{
  "num_hidden_layers": 14,
  "hidden_size": 384,
  "n_experts": 12,
  "experts_per_token": 2,
  "d_expert": 192,
  "d_shared_expert": 0,
  "hidden_act": "tanh_gelu",
  "moe_layers": [2, 3, 4, 5, 6, 7, 8, 9, 10, 11, 12, 13],
  "router_score": "softmax",
  "normalize_top_k": true,
  "routed_scale": 1.5,
  "balance_loss": 0.00831,
  "balance_bias": false,
  "router_z_loss": 0.001,
  "init_std_router": 0.0222,
  "lr_router": 0.000511,
  "num_attention_heads": 3,
  "num_key_value_heads": 1,
  "head_dim": 128,
  "vocab_size": 16384,
  "norm": "rmsnorm",
  "norm_place": "pre",
  "norm_eps": 1e-06,
  "positions": "rope",
  "rope_theta": 10000.0,
  "rope_fraction": 1.0,
  "qk_norm": false,
  "attn_scale": 0.0884,
  "tie_word_embeddings": false,
  "parallel_block": true,
  "init": "uniform",
  "init_std_qkv": 0.0181,
  "init_std_o": 0.00342,
  "init_std_up": 0.0181,
  "init_std_down": 0.00171,
  "optimizer": "soap_variant",
  "learning_rate": 0.00134,
  "beta1": 0.95,
  "beta2": 0.99,
  "weight_decay": 0.17,
  "lr_head": 0.00351,
  "warmup_steps": 200,
  "schedule": "wsd",
  "decay_fraction": 0.605,
  "decay_shape": "linear",
  "final_lr_fraction": 0.0,
  "batch_tokens": [32768, 65536, 98304],
  "max_seq_len": 1024,
  "doc_mask": true,
  "train_tokens": 372800000,
  "max_steps": 6097,
  "dataset": "wikipedia_en"
}
Below are experts of layer 5 (counted from 0) of a mixture-of-experts language model. Rows are named router (the router's row for the expert), up (a neuron's input weights, with its number) and show model dimensions 128-255. Each number is 128 + 24 x the weight over its row's rms, rounded and kept within 0 to 255. Numbers have three digits each.
After each expert's rows: "mostly gets" lists some tokens that are sent to it at least half of the time. This comes from a sample of Wikipedia text that the model never trained on.

# expert 1
router:123113089116121171113094135129129151110172095120124107104108129188083104092066089160145121132188139152149131120143092150093157141133168095148153136101099121119128156129130132093125120125087129131123126138146106116116113138151151139139136114126143128138144145139121139091121130131132172123125118152150097140149126125100134154111124149142156128114118135136130167088164109125117134151150
up0:134063123148134152155121140129121086129158119111198131130130155144159105130131138160142143132103123163119124166110101115124102142107135140138135140130118137110135106108139104163105104128144151108102144164086132136143154130170152162099119098120158128140118110166064141153144127070124121048126132099075123095081131128135138111110113182051127140142123171145060112137095163144114136140119
up1:117105146113116158123121090108134142086134125129123135146152116115109076116102132145097106124130119119135132165124162112149126134102105142141106109081122114129106113174154136082141124107135114125145156116148157115087130141167127166107140145159142102173140138131127128118146091125136163118140101154137121125125096132154126104127124165150140145176110138096135151119139107147135102126144
up2:125136165105088149128069129094130118098079107122108119104132130116100119093094146120166140168109134112166111125117144132130131143119149121127145118083105145085131121179133118157132162112115111126116129121125150111170153147135112166199142146103162113118144126125108128132139161088120163136117141114124162138149112138138158111128159151147127107113141117140092170156153154152122150147177
up3:165114117170151119124109126143126147124128167127155106107154084176153094104118094114131109141144165194116153081136175143139128109151153098110121112152129170123117171125184146138115143151117138090127115153139100131149099153150120152096100114117143117128144105090112106106141139171125148155132093117136163126168140112147170102125112156142134122115121129160098164144141139119103135157169
up4:100086127136150166147087108151101139075126105115079076110116100113133160099089177123110107077190104105137070118155105130132144107124098104145126115126147165132168097134120106162081160118166137099135108153128108133149142119133104171125113112099113123113129144128098087157125116090123113128130092127130101130133125130083111132133135203133193083097127110117141133138080109107141130116075
up5:119122117147134123111124137166143140141099151158130140165152163109158121108129068144109120101124127140124139138091118099095098154093132123134122118120116116110095124108131078117150119149067113128138164054077117121145143094125107150091084090080169098122119119108081132140123109138145102109144140140133146125141098108111146078135122151098149123120067103174115095084143092144125142114130
up6:158100141133085165141062104129156127156113144134133104109125111157092136121147095161106139164113114115095124133120133159121127086119105144150096131158152147112133090141174124058171178123138164108118124138149118146096182199124136140121128106162157168158109129130153133112127141132102085103151083137167121143126147100134097072158112142090147132093169126096164129151123100147102117133131
mostly gets: "| ", ";", ", and", "|", "1", ");"

# expert 2
router:124141115074152131145124132153101105097156096172119113148108156114154110130128114115124135135131152104146116126140134133097096139119118141166145124132095116159165119122124159116148136106064109137133172119137170158102167134086167139120108126136173118145146093159094111108106129136153144153108104141136121145118134087125106187164159128143110122110090140119123090133109117131133118123105
up0:142145130101148121112135145144177129116134151144081141118113140159160143127140117114079113137162144094119146148196120158110129106106134143139119105149133142115107115124205090115139126158122128128107162098144121150125097136129115158120127104147134118144136131113095138111107102112134178121135133142121150139108116148113137110143109135132121120124098112141117137121120129120145096123103
up1:188135101114145113141125155111132164136123125164114123135173129137087142128119106094086126121118115106181170145142124143091111114143119110128164132129111102167156144119091147130151143162144143098119149102143143123118134119144152122123109140102135111116143092131113124110093131124127118151140109062108152160116145097113155145116140144167135134105123146143122122127079125134094107138154
up2:122128149130165115134124133117124103094127071138151141180125110123151125138103142126113118160119146134071146147145118114145158113077144148154153141132117124076102129163144094137123125146131094148118131117092143121126162086148094134154115122115144139108116123161123128180157151131125124123123136095099093148139156116073145125129154092117135174106091117105170152107139129099111131141130
up3:149122115140122179129082144142120114151152132132176139123101149127107146116109118146087114187161071107161150168121092110128137104123163110128092127110085062142112137160134126178141114142074151100112100103120121135115114143105132178168168137071117115087134124132122103128147146178150065135157116123114168128149111149118128099147149096090137160103142160146111094097100152121097157113112
up4:093149165137168115141097103106137135152125156121140078114136094083141144156087106174111126082167110082160078083116143147109139104129127120141181140102125130131136107128092137168109156133172106153100090114114094135164154178094177144094106136151147077136122109133125147154096130133149126140150109157106137112127101119148160134196105166152112138098146076143107126099098164120121113139149
up5:092201124137077134125126107137104118126174161149114132144128110144072079147139123115153130133131073152189107130157127135128125091194134146122130142106121093157133105126125123138131126143136109166133132117135112124132157156095112147142158099126127129104139113111165117132099132144158155139142115177117147148150117159148141121147158163117129081100119150146107144102120150107085122131118
up6:144098139088166153108107158160116094125131121140143152139151136129116119130163127108127123097122143145122180133158095096111101100106164133179129137149173103136117154101118177171158092079126139140165142143162122136165136149133121142145162099089192124116088107170130153162112112085132131117128141118157169110121145125131146146154146124094149174135081123144133181093099128117135166114082
mostly gets: "ated", " new", "ial", "able", "ical", "ating"

# expert 4
router:099141135148128156132121132058144113158186157139153107150129095109128100109103135146116106177178090156138127095147129137138122144150128142145119164126157127106179131134132141128137150082148129123152106134167126136131077204127154140107142122138102130096149129137125124133106115143139141094089112132115109138128107116131158157100154144097140128175145142102113151146125092116120126140215
up0:167147139168144119097114121134156147102154110162132090120127061122144184136141152137110153132158153136152143130113119084142176159159128115113087153120125146115145104143106127114180110135101126120141117156130108092139150115114169155130108140122119144118116136119157136140102148120168106139109131147125093138077120094131124180144115122122126143152079129135093056155126097162137129159122
up1:136138131136130160096103149116110103107102154092170152149108169110145111103145159143142154123098130133142154142149135111069121146109080098144137101041114171151075130107151106100134160107147136153111091118148117148135145121156100108108149129136138105113082127084117091124127131114115151106177142107170135108113086136125117122122090175152142119112118131128142097151148151143146075117156
up2:101118117107106116135136134082160151114112155101091142114108144114129070127077149109078168096106132159146152132102097100122149134096102100154098165148069105098063119111123164137139140149100102102129142159137135126142128119122121092171126110094148148142140131120109151114137114083145124154129117139102114096160111157118177134108114147148146098109124110119154145156103125142113171151144
up3:119114134115094132144159123141114109099106153157128123128121083112107085134132129113118090148110132106106115118149097096169131126155089116124172106113152080147133155103116111092129138097168166131123097154119139120161119188128140113098124167122155147147104145152102146133105132110102087155179112160147166122133094108090117144130155127150073115067128159124116124154080133108122117080085
up4:133156113130110143150112145149157140152132137141152112098142139107084088114116138145108159114152118165131158131118129153157184087183148143106161140139169162131110113109127159134145127124135113120109125144159157125117140119094098119142142125152162142141132128134110172114128103143131132118122139158170111105130095129122126104131134081087109131144132128096114094092169124082085122137107
up5:134106151109141099094116143174137165141099150138130120124146110106125097133157103184085136131115121138124104130186123119162110117139138152126069150104132118137164122117139114089074155128114124165125152140123119125114105128122147098127106131122134085135134191170162129128113145082125151127123134095136120157142124147108092121138156125137125127135108084121139131122173129136155082151123
up6:142153149139130111153129127146134099177146089148139109134144116110146112135132134118106132146090130144126084115140128167139167131123118160096105095130139113131138147126117134139088132089134142076106112126117152142115114147147152143111131139130121146153155146110105142134088110151172107100065115125106166170099124076110121121097156112101141156149160145124199147144102130112093090169101
mostly gets: "–", " B", " C", " F", " R", " D"

# expert 5
router:113133109143167112092131123119105139166128127106134135155106137133138145111066159118114176102136105122138140157122128135089112140168140126119141135121178181119108090101137170131093135097119119114127144105117132133149078136130121106117093113125145107211160101157094148135146128135089141130111121132115132132139115101111096126104138131074188156172105117113154096142144126169148137087147
up0:128137123127130096149117150108140129127126184124112139142129149115148096100105183117122131121128095130133127119162110126131128130105159117166126134094123130168127111078126151110088146105120079152144065150135098129159094091155131126133059140118162115151143136128123090156105151102130133096136101099143140158113109124128106134159121120116167128132163095151141107138139129161100129106147
up1:120131115087144150157121140168138117111140112122136111136143152131106124115159150133134109102109145148119099158146125132111113071128132098130121094219105140141121104128192119180102115103100149116146112087081140106107113117128159137150108102132144135131130149141132134111161140123124122136171138165126141135165122150129143134131113131113151122122171152131147118106161167072144072152176
up2:115126152172137095159158117118135183162096135119091094149078084110114125144074152144107151142131107099121133130113114158105105123167087133172162071137136096096125102099163138153111129117105142062104142128082143089124155160179103121133137098131101133154120135136140146136190108111125148120109104140138108111150151116152129154103150124122125130169134127115133159122156137130104149131127
up3:105136096168152087093176097153168127145098151154109119133146136111175086090103143131108111106126118096125109119083155138144172125129148131148169104107182127135110124143120150112106133102146149112151129105141125145154131128118135110108063118111170142167154085127140144096121138149132134142132085122125103144103142134106118141112092195097120111153143142142181122131143107137140097087129
up4:139100128167128135127114103136180159172121119112148109118096095157138109139140079126116121117136156139131114142155111173116136120150163173114148124110141099095100147109124142159140111102080152088134113163121136149157156127138141096137125128083157112156141121119097128149108152123134128143124119160124152090140147096105109120135155122140146097143114114112114066125144097125134125121110
up5:130112162130101135130108125122128112165097107140136062132101154158154128073116120131116158142100140156130133130163115134105133130152096133121096176097100122133126142089129105145139156080116128129121137061111133124128129147129139127099145125089133170143125165145165124168124151129144135134104123127113127146163122090161135126124128150134125099143145179110149132140155140121116133110108
up6:128127129138153113131126135091110124140129123117099079126119115138148077102110150103123133119154121115104147169122138126082157140149142135177111156105165128123123099168162115144141121157124173145121120099138062131148126142149078123111092127111119200119111134171133146114119122150103136123168111144135136152155130076149124134119125157108108163154120148120135114119111115126123140117149
mostly gets: "\n\n", " |  |", " the", " of the", " The", " in the"

# expert 0
router:122130127156137141120108134121161109111114113126130114114071095137099104140142112123088162144110126122105123131102091134130099121209162101147107141111108143132136131135139108148127170148152109153129110165123168141148091123143144132156153138161124134146133135113110144149135102125091117123120109134154113155138148118047070132127139153115124139136095138109185138147129139164127081112119
up0:095133115096141160130096116138137130084161104104152111091111120092119101126124121066111132137127168133107141099139095142136086140161122125125133084122190145154147112101091132159119179133156132147138110148123128142109123108158114131144142156100129174184115169134116116143133139119173139177133158098128140130112147125130143147136106097141129141107101163103131139142110164145112167141115
up1:134099108157122128143185151126135083154151113113108090106131107107114120145147101102140140116106128177125132148107124168078155122162145138127084133147139138138198141113147178139124132108123111137183146133153110139122146143089141121131073112119160135103123084168132123152138084123150117162134169102128135134132144121147150130109132111135149151192123175138186143107104120157142139127108
up2:129157121140137185118114095159084194145088113123132107143107162109126091134105125134147155140155146128127170161088133126130150168137131171105140157112130125129107093140142182114126146116075133120142129135164164136121127143122068123147117131101118064180118147065140141102132113119146116143122084118139145138116157121133101135075143136106158118110120136097123150129155135142129149082188
up3:146073181149141133110123169133130173151148129087117086099138159150133103134146144098150122138092128142127157133168132131157115079149163123088116105135145118094112104120132120104118140110125107119168148172105164165101125089098148150177126131118142088130122145152186179123126143137124112103128135119088121129140120139101155108164115187154098127135132160089131122104129105173155143151124
up4:086149119154121109128122112164134117102147155137120112179126151104147136112090107145101130164141171129097127124159129107099108122175105140111129122086129158162155120157157073165076176159123142129089125137153062154111131102123096128106163134175128170115108162165121136169147145103087110098123145115136054102125117141120168121124143099098130143108151110133159150129114140147118146142118
up5:071136103134093151151134149127111140144151137171160107117083133130159111130072133126106124138139139118119079129120140123128161119132112147183101079098130183138131141144121111147117141186110134116148113114162104139118128119135143130113124085110128171117097136125133177119146152187126109101097155106151130081150134121115133113108174131153104160141084079085156103136111141151132098151128
up6:121073119077127156110104100128185093113129127112159124080126142161104126132133114107129108091134081115120139109154169122092155136134176121148096146128084136128131117177108118095117127097103128148160107128164198106116138100134106156119137115120126126116155138132146161105126127134137130120110119129107169171143177108133137159134092138168143104146162151157100124178218136153150153137121
mostly gets: "'s", " was", " He", " is", " that", "it"

# expert 11
router:177154127138155107132142161072157124122129085152149096139111133147112125147108097118089132158147140137126117112139126138133119174119116061125146157140155121141116108137114185144096148119148112138127167161134111131124156127115141135129108101143140129098133152138101140130104136116108129084140105140142105118140130158173100122169137148180110128164077159131127149158145111170121118150093
up0:114169112096138125158129127148121104145083104167115125126136151109123139153102136160125170106174094137134129163142131109153159085110144156096131124134127080123125094175145125150139128103122089099131135139113140134180139134126143118117085121089153112050118111114111125117164092090123113106100171135109124128144180105132148120127128143117160113126113143135121160118124096150109175136143
up1:141122148143152133100128113118092147099128131130100097132122116095146083137111081138120114116092135069112141112102127152150117126181140133113136135096132115155087103121147111150091153098120127161154169115129127111127112141129127155075109137093135141137104109089139136138115095117096086172058129097150137113099124109140142150092104166142153145122149143134133168171164138133127091107129
up2:145039148118146092114108111109134131150118087087127113143141108152105118095121090140119131140127094090131131121148121110146130137115149121140122123116125185145162126127108118164125140099140128110151151132140119132113182169118129114084140126135136126131155180123137135122141126167088132090137133097116155138111139140099155142127111156132118134151139119122132147123160136116161094115131
up3:140071120119160143124152148129121132100143104106136170152130141124171110105100090101135097129152109140112139192134115164146111140133123144147156128130111141112127170116122191118145150107184108166128171143144158139095127136165091147119146116118125143138148166113076094180128093123132140143081121123112121140149133148156136110116140169128078160071131155133142168143137122165181137110103
up4:122164141104148113170161134140116128122131138096139096117133120118124139133092143083136108117160107093127116148122135134128131170092134132175145099074139128157118159113105171109160118063171124139153129145118127180158137149140105127122138111182160116104135153105089111078100146078128125126150174132113108163127130102136193104145176133162139135107157140130129142160145111142106132164131
up5:135138087150091137117094132118130133112114123148136136185136114143140096130130116064123109127100132091146100105136149126148163143133122126156153120141113132165167134138127110134095126104090127139175163204140139090127131151125089109134123108151135117129137136115141136125137092094133093149116112116113131123149082153129136124127157200150140077133093129170108091147137118098123065152098
up6:124105151129133112130139165116102112146164125120143116141129117109125085145138125128127121086170097121116086131182130118129148106110113124160124121112153108113134131112123111129136114158140105083120124165150148166175146122109136142131096108140144149123129149118141137117144112118126132098146131137120134140161118120115148146100114126132139145174083145143097114117137106139124096215150
mostly gets: " in ", " | ", " on ", " In ", " after", " under"

# expert 10
router:177116167121115149103120108087132176121166126116136161120154131113130138115143113144134126112114147171148127151146129130120170134135140120131110078098157132150095144141140133144099176127119162153148133097120091099115102145153122128118158128149174140132151109121151131118144111092112167107148119152152133146078118125128103118093102122125119082150180131116124151121094098147158109143129
up0:112111142167132113040151078091148132100088075140122127081078140105126102160122119117096173149132117140107183088089146123100167111156097142103107132165137145186145134150133111135126122099065120171109165137131119145154138118120147139105147106119114075123150156126160101140118117158106121086182098097146132129109140130103131111124096138102153127117126123088063122140151119077112083140134
up1:141111142141116120116143101124162109111092143098103149137117120115091119145156103094154134093115137129129112138138151127109137114141153120150144114138084079131116129094186127134142150103133146134195120105146133099114108127111106144107108120140140122150133130145117178135120129120115064148169137151119146157132113153136146137149115130162160115115209136126151167082124138120152152147162
up2:145123152153130119124110119118081070151157104141172169163124108114157083121120130136146143120111159166135119117101112118179075118142143150114122156127117110143073193138101100098131099185139126123134140120120085121102160139111103166133112116121115182143095114169161149123134130131161121090137158153115161143110116143120133181132147142122123149190108128100163145132135117106141105125138
up3:173119142154129126104138097111119196155096110091121131088121157078122121091095103098125122110116115137136163127126134159123135151062129116051118129131131132129123185150110145165132098117112138160165111109138170114105137082126125131110077076126100095152154142110150108110135125146111144099212146156160093106130060170158126142123120168091146136122102140107138130127102166138114108149160
up4:159111142100106113116115160109118108085112149052157140146133109114120168147121176068154154153184086129123109125132130122127140116125140159108103092072137115092125121164124125113117158134124115135075116134155159146133144106095124094123138096129168112105178112160129114123083130139139132129143085115119130118108142139121138082081142069091129093132161134154158109134132133118120085144110
up5:098102167124124149095126072120103158131141109144121110121110143136126102094123127149097115124132120142163099155134165124098118158129120130096125125123139073097136120143126104152107104125131160166159119111095150119117121103135085120136106144123157112152126140122108096152135113156104106140144156137159125169139137115145132112131129079115130171122167114072115131132169165125116154128156
up6:108133110130144157119126123120150141107136128112149111098103151111144124146106157137177165149121115138098129118112123124143117133124100157133144135097177135126153131128114110126098131103138112116168121134113140132114114104122158130141108132132141110136088090128160118145132152086088179108134077106139150139108117151134104166129120108110138098151129158132130125145134148129139184065144
mostly gets: ",", " and", " to", " of", " or", "),"

# expert 6
router:146163122127100108110100132118101167103117141168134090167097145096126135150126103131145151160137091136116129136159138121130137107129159130060134142109098112134132168097105144173121104142123116135136142121152141112089133137106138172148119069116174125139137111135103148118111124113098103101138147173136131124161092095135145132162135132143149114107119150109091106092102137162125150126139
up0:124115086123165139159124131110099119143114117156110115150150102132143143121109146116134159152149168134151118147127113099154151139149130170075078141073110119155172128187130114131119170115115131139113125129118101091176131148069090149144159151139136128093132127138108077076129086109107115140122170193152163148168152131131127117109125121196141147061120122091098128148149127108105166136118
up1:121113101100147120113140178106110117145113159162138114129138155151154140140097089106151084128185119136120115142121144132121102094144136110148132128153140131097130066100132133105096114131139152132113118138145130135141168100139149150085169111129138170129097099105101139100135134157130057087127138131143107162079092104138122121095136157140097112147134113145135154155161144108116137116110
up2:093123130122116128122119126143160134125140094126146126139096122133095158149096106084109178102132131137133109126108139139142135165149109114130126120154153132131065165148153117104167093131080130152120144122110131148103146126156147123141103094085077124107106118097117170136153124098103084123117136104118162098174156112140130102157136121062118162156156102114076116141118123135138114118134
up3:131112104111103156149139124158151153128098146130134101130108144161139133153126118138101120161120129131134142134143083194134133130144151148127133156127117179120153131106102148131111140120105122135137164127133096095115134118112169185107113109137128122165119146134111104127119119104141094124173099143159167105147130113141139150200108113133124149141129149118119165121163115159082161158146
up4:173125183136140170149097145134102117098142141159158056120095106140094110130142135100137152147103118114167159118107071079122118102113115118113127147065149137133146145111090140124157114121128130122131141108121163124099099149133150128119122132134104150113148110155120157115096089119092151126131132124102190090105166103137134163126136106109153150094141154115117079142101106116099148093138
up5:111122180084091107106085147133104132113119103130088130145149152137127082155128130150110155116100095138145125122133161125069117139110144121152164135106146174153146148093143097140146167149110144139138086160159160128152125185152131138110151057059125112060105138136117111103143116134151102137130137204129113133100137102155111100095122127125146078111103124117126157202107116157139116119097
up6:167124135092106125130126148136092151122147153146125147128110139119094122107100116101106084150112130157112150089143136136149159144088117088122127096122130134113077160111130182144101132162114130153122138109136119099136120129144193134155113123140134151140126083108126152134105114114140136112095159139123149151154144117123126155157154137098110096155155186148151110180090154134108138101131
mostly gets: " K", " V", " M", "V", "K", " J"

# expert 8
router:136154132103101172115135156144083125136106167103143130160130137141109121123125100118134128088199164083098106114154088138109162092083131083122145129115181127153146114145127106144144112132065093122114158139073099096143136148122134125135104123151154103120130126142143149113201112146169140119073129121126130138208161132133149134154113128150083142073137123143136140142139151091135134098126
up0:141125136135131146170097142107140091125132157103119108120163111130157127112103155124113111125152147142118080100125122110145142066111125157141161149145139122164103150132117144079122114140128170114107115156098120120106118143182083103129154085127177096100141126142129125147160101115117131147089144090158117128151075124139098142156165115086102153152096121136118132131118116128113106116151
up1:122145117138109141170151122120159155156107124124146112180153096120149160101106124115106131140162116102147112118131090150077131147132151145125113139122144140151102129125086123142167131135058149126148135159111117139190112182150123113145132098149128154117131139129118096104160095110130107144144158109103128115163120119134151130135136147119103150156095123114125121095158097109110116127161
up2:102136104162165134071096161186153103121163112154103142116172127165084137098071128116110132160130127093109156087147146153150109135131145131153117146105131126149171139126132092162113153117115137078118127129092165092128085080090142117108122082144122161080100158091170115144154090151131113133149114115149163086121173123157127151100134099134148150149158172131079117108145124096146109100113
up3:099147093138104143111113108108149135110104106141154153097163168111170088158133074125116160103152094137141145086083145118092162136109122132119107147078101109130122129159117098115166124102160159104135125094159146107134118108129140158123110144148150155166082150109121146137140128167141116188128132151157167150122057117164126146152114100186121131099127126102108134093084152133107128114121
up4:164126150123125121099096132109164107183122146123140094149085156141136141092123131118146133119133145145093120132064101152060171095151144097110165145113109123143123115142168142142120213163146119116105090087124127127118119091151148108117112110173094118110110121079156093107124083118135158122100147147130087130104151123105167106121149136128126114132164120119138103115108125111107188126173
up5:109138117109146149158140144111132158136117103089124109137123114131143113144063100126118120140138118117176088084166133098141118139142140151129112133178127124126098125162135099158180149084106118086113055170126137111120127138132169138125169148128172144140151096151140146113149131132150137136137101100130166141136133137124136152137135149127155129177159068117107106160114104138176112113132
up6:114151071124055125129151153124078127110146099126103094157125125166103119155088104117140146144120117113114147101136128075085182099113137132112141155142146117116108095111156138069120122109128127098140120104137097131160125115124137139155177087153124112078130129122101114151111130144159151138109108088172149165117116115158171110115098141121128130127121165158128128134132183144128134124127
mostly gets: ")", "s", "ers", "ation", "010", "017"

# expert 3
router:131148071146159103134114110134089149110129097146154164111106152129086132122163112163118116136093153129123106120137128089146117087140132162113150189132119121098099101132181100129122144151113100141110159145139113130151125131098109151176138130109110125076142108141157137137167133136161136121140114128139124121106121125139079122109144126110135101126154170101116103159168083124155099043087
up0:093135076122127155154121118112129131132102126113190126127139127082093129140131124141137088106148130124120111149145143137091093116097158125174121178113150106124165156167141131143151098143099149083123115109087123150117146108168152145103130132074125140089093140109119143120124143157115146107142093114137115123179130109189145121148150132129116126130107163153180123126186111110144146170223
up1:105140108124115126122106112162115156124130167134115096112119121083146095123152085146136098110120115106095184113126123097146125112142144120130143124171122142128140138154145128093163096124164103124131159129134098104127179106055108135148117111119156148109099182123111112124187105118117115119126124164135119126107099118093126132119100093197122093149149170153135174142136084150120140155133
up2:170133100150167172118148119129160130074169135155104140107133089124132119108144108151118157136121123061132117145152154139118171119112160143139138150170202151130113113160140115144158097135118124172091164174103138114208106098132089107142114164130104144127164148103138171145155124152151156127149125134055118140119130100140144127147121148133099139157169158144097135064122140113168108140114
up3:137100127146119145165147135110135135104102139125179162148129123139099210138112150126145149115132144086111075168122147128110129140092110167167175106124158165122122141135125092162158107142120137172102116143118135115167102143134153138149106086135137121137110127103147129107140178105133144106135111132109095127119108128121142141157149123138172127138136133105187064110126157140145112128129
up4:122136124138150167092131146144132136153163129121090140102116178171097105140165149196122098136158109116146129122138119083176133115155078140138100130185108105132171109139150109099130143148143154132120113132130138101184123143113131157130109105110121141106102073129138142142118095133105122112151113112176122133087134079119106089103113107078118120141129105135135169135109126127122123111139
up5:101112145122163113147127112147166135158139116115176105130129104106131117157137130109077148166148158146101098118155135126128090175135086124126085153149134104053114121121123115101122152139115108149114116136112116123135129129124109142132115120138074100116147130117150133109125111102127146143132136077152145122105102128099165106078129105114130104108126131099099161136124115111120150118100
up6:109170130103160139141115081151140101127111174110130091087104106113082104084122147165138127134128146129132146098125147120110102098138157083133146106112105144114125114119107118114115159118113157081171148122133147152122127110108092142123179163093141108066106109158129139130114100128188131133144152084155109139148141121174161115117154131151124112110148137137128102069121142097110119075152
mostly gets: "10", "12", "20", "14", "22", "23"

# expert 7
router:141141116103117113128124125090126151116127130153134159127167156140108128111169138155097098103132148147092105171146144069109156074157136080161167139132080141088177130142103116089082110155120128146146164135073160108097144124153174148097101146135168107140155117092089150116147095111116127125121106156123128152116134156162130122123140130099122125113082126132142096136104063132182087135121
up0:117162121173146136112170125110161130124069111150104150124162151146133136128160141152107166142136113106155129129120161105075139075141115097139187084182137144106146140114102134099130122112105086134117107129141118155123105167154091166095138120127105158179145118151158128134127154109109143088126142165135123140133133114108128132122132106121152202099078128107151102152130138131163120143103
up1:077100136055172134098132126105129150138148084131162111169097140139152137085104172099148132114139138143128130147133141153122157140129116074071150103108173131133147138133137192096116110142135096079174114118134122130091157129126117134137128127128117105108126124116096138125174138116123131147119094119108116126152087153132133109115114134140129124134133106089138100144121139085127126163152
up2:164155147107118149124137109136128157113106138151141156132130135121166123122100134162113106086118135111122082118138129121143098086153162106163170133130135146144175124116158157120103157153087142137154124100131137146137082146116108105107137141142140124118159151133149134146140134127136110136095149118112077168153084125124093136139136155139125135157111101145119146115090120116124111122120
up3:098118106115099099155097121132137122132110129189161120071154125106100136141141148139164136115134100144080124150144091109127156110163121092149172157155123139147167108131140108118139140129137141104113114170112134154102083131118152088139111131137135125112134109133124112125129133080133056111091154089126148131168100091117102103130164131105082088118142144144142057088123104069142129151127
up4:149163101118154065113126181114143105114147099156136114122110131113097119186164137108149148094136118092118107122117128113108135154105145119115103134168144169099128117194128133095085163103135128108122125118135137127132113149069091130119142123164072146136149144139111121158123106069115146148151114111131108140087088158116130092104158135129129144083156115118169121105129127099125145118123
up5:151147149097134106102175145139151129167147130167124146141146108084147127135109111137109140113129148135127124153152090094092153107101157107144122154104116167148119130087149119153133114164129130093150155082139132157124137146131147125121087156146132158107112126143117157156126114143121082133124133158122100098135086123112133139140106116106145110124149110119114165140103108164081137127144
up6:130157129126115144088165187137111112073118099138095102095127110109140119104112126111112152161121124125118090140120088141186130089091105123125164127097174074150141141134165093110128127120119127116112117134109131111129134120110107085135141133086131164138159162125129207151113153145124112115185118165138103163177098070125115144173161145135104131136114108145124097124066136134106159069137
mostly gets: " John", " New", " Car", " World", " Man", " West"

# expert 9
router:143188098154128117135123150156144111089181187135113097112142128151105104137147148161145153150100202103143094162109158115120126133156122155084150150133088111150125152165124177078108098073120096108143136118151144139121106142109093123117149115149109118126104118109106115120196145101088169135142117132145115124137093125128137085116131169144117151101145130121140103114098122078117132127114
up0:182149132111121141107120118166093152136112146104138153120130134149079134154159140112116128069129140089142092163105162167115119176143168120165082154117179097128146136141168142126100137116147116121131092142149105095155110129091125137072119112108105092134093120093139119121095148114144144134112134124119089126129131132161130093092112107126123168106144108118093127148146132131135080124176
up1:134171125127107120119098127155095096104108122117126155127124137140148118089153095118114124091124120163166129131077161147119101131138098099079155128144138106172117131142143134110139124117161123147125130205112120117146083125176122139104129120105086064149110151085123154141169074142136099096144119141125142124167158183108129094133144150113120147171129137171111129147179128127120085141118
up2:131153135115119140125132157097150112130140138143130109141115120082156103125119142124136114116126156116179146152123187103159141065167097111187114136144132137176132117195112145103117118059166074136144106137136086124140110104104160132109147080140115105120166119135125132116116138109138165086121116134109116130129111139145113110130121153159203129144119106145128131151106098110122097127115
up3:133112088128130096156099171149100098130083099141138113126162134133145158121143125093123161102143138134109141086149114140132159154146122124134128128098132140136157111158105159129135087116094162168120156108110117084149138095105139107088152148104128132142088107154114101086120113163140138102112101104134131148128170126100107101129153113117117102124140142155150105080125113166099121136158
up4:176121157091168108118124129143135123120157141083120146091101114124130105145131144105125126112130119129146151136107171140101102112156128145106144113130158168181139134078108118186169124091124155107117148140127109145100108168169110145137103129107126104153101085121128127106147106078117121097147126133128131128083119128145131115175123140117113130138156141113113158175063078148114118136106
up5:092117151102084133128105113103089090137134144114136122149099111154153124125153151167128097126130149137116133108119128139124107146076129134125131164122126145151133101111118127138183113136134100123128105139132187113161135131101098096159131140115135133162113121132161126079140143100131131127157115168127131132138148107110163121149125127145130094122112104157118115133171132077137154159119
up6:117165127144172148140099117072172098158139086113120134096182088131121146103122133152127172164145102145131147108130142171129153124145120156128119105128080095136166164130103181104145142119094116108154143104164128113160164159114151125115135095133086089120129149154115128138159119106107173150087131143082150148167126126101109167135122135149134154147137100157155123099147120105106085113145
mostly gets: "ina", "ton", "ley", "ai", "man", "ana"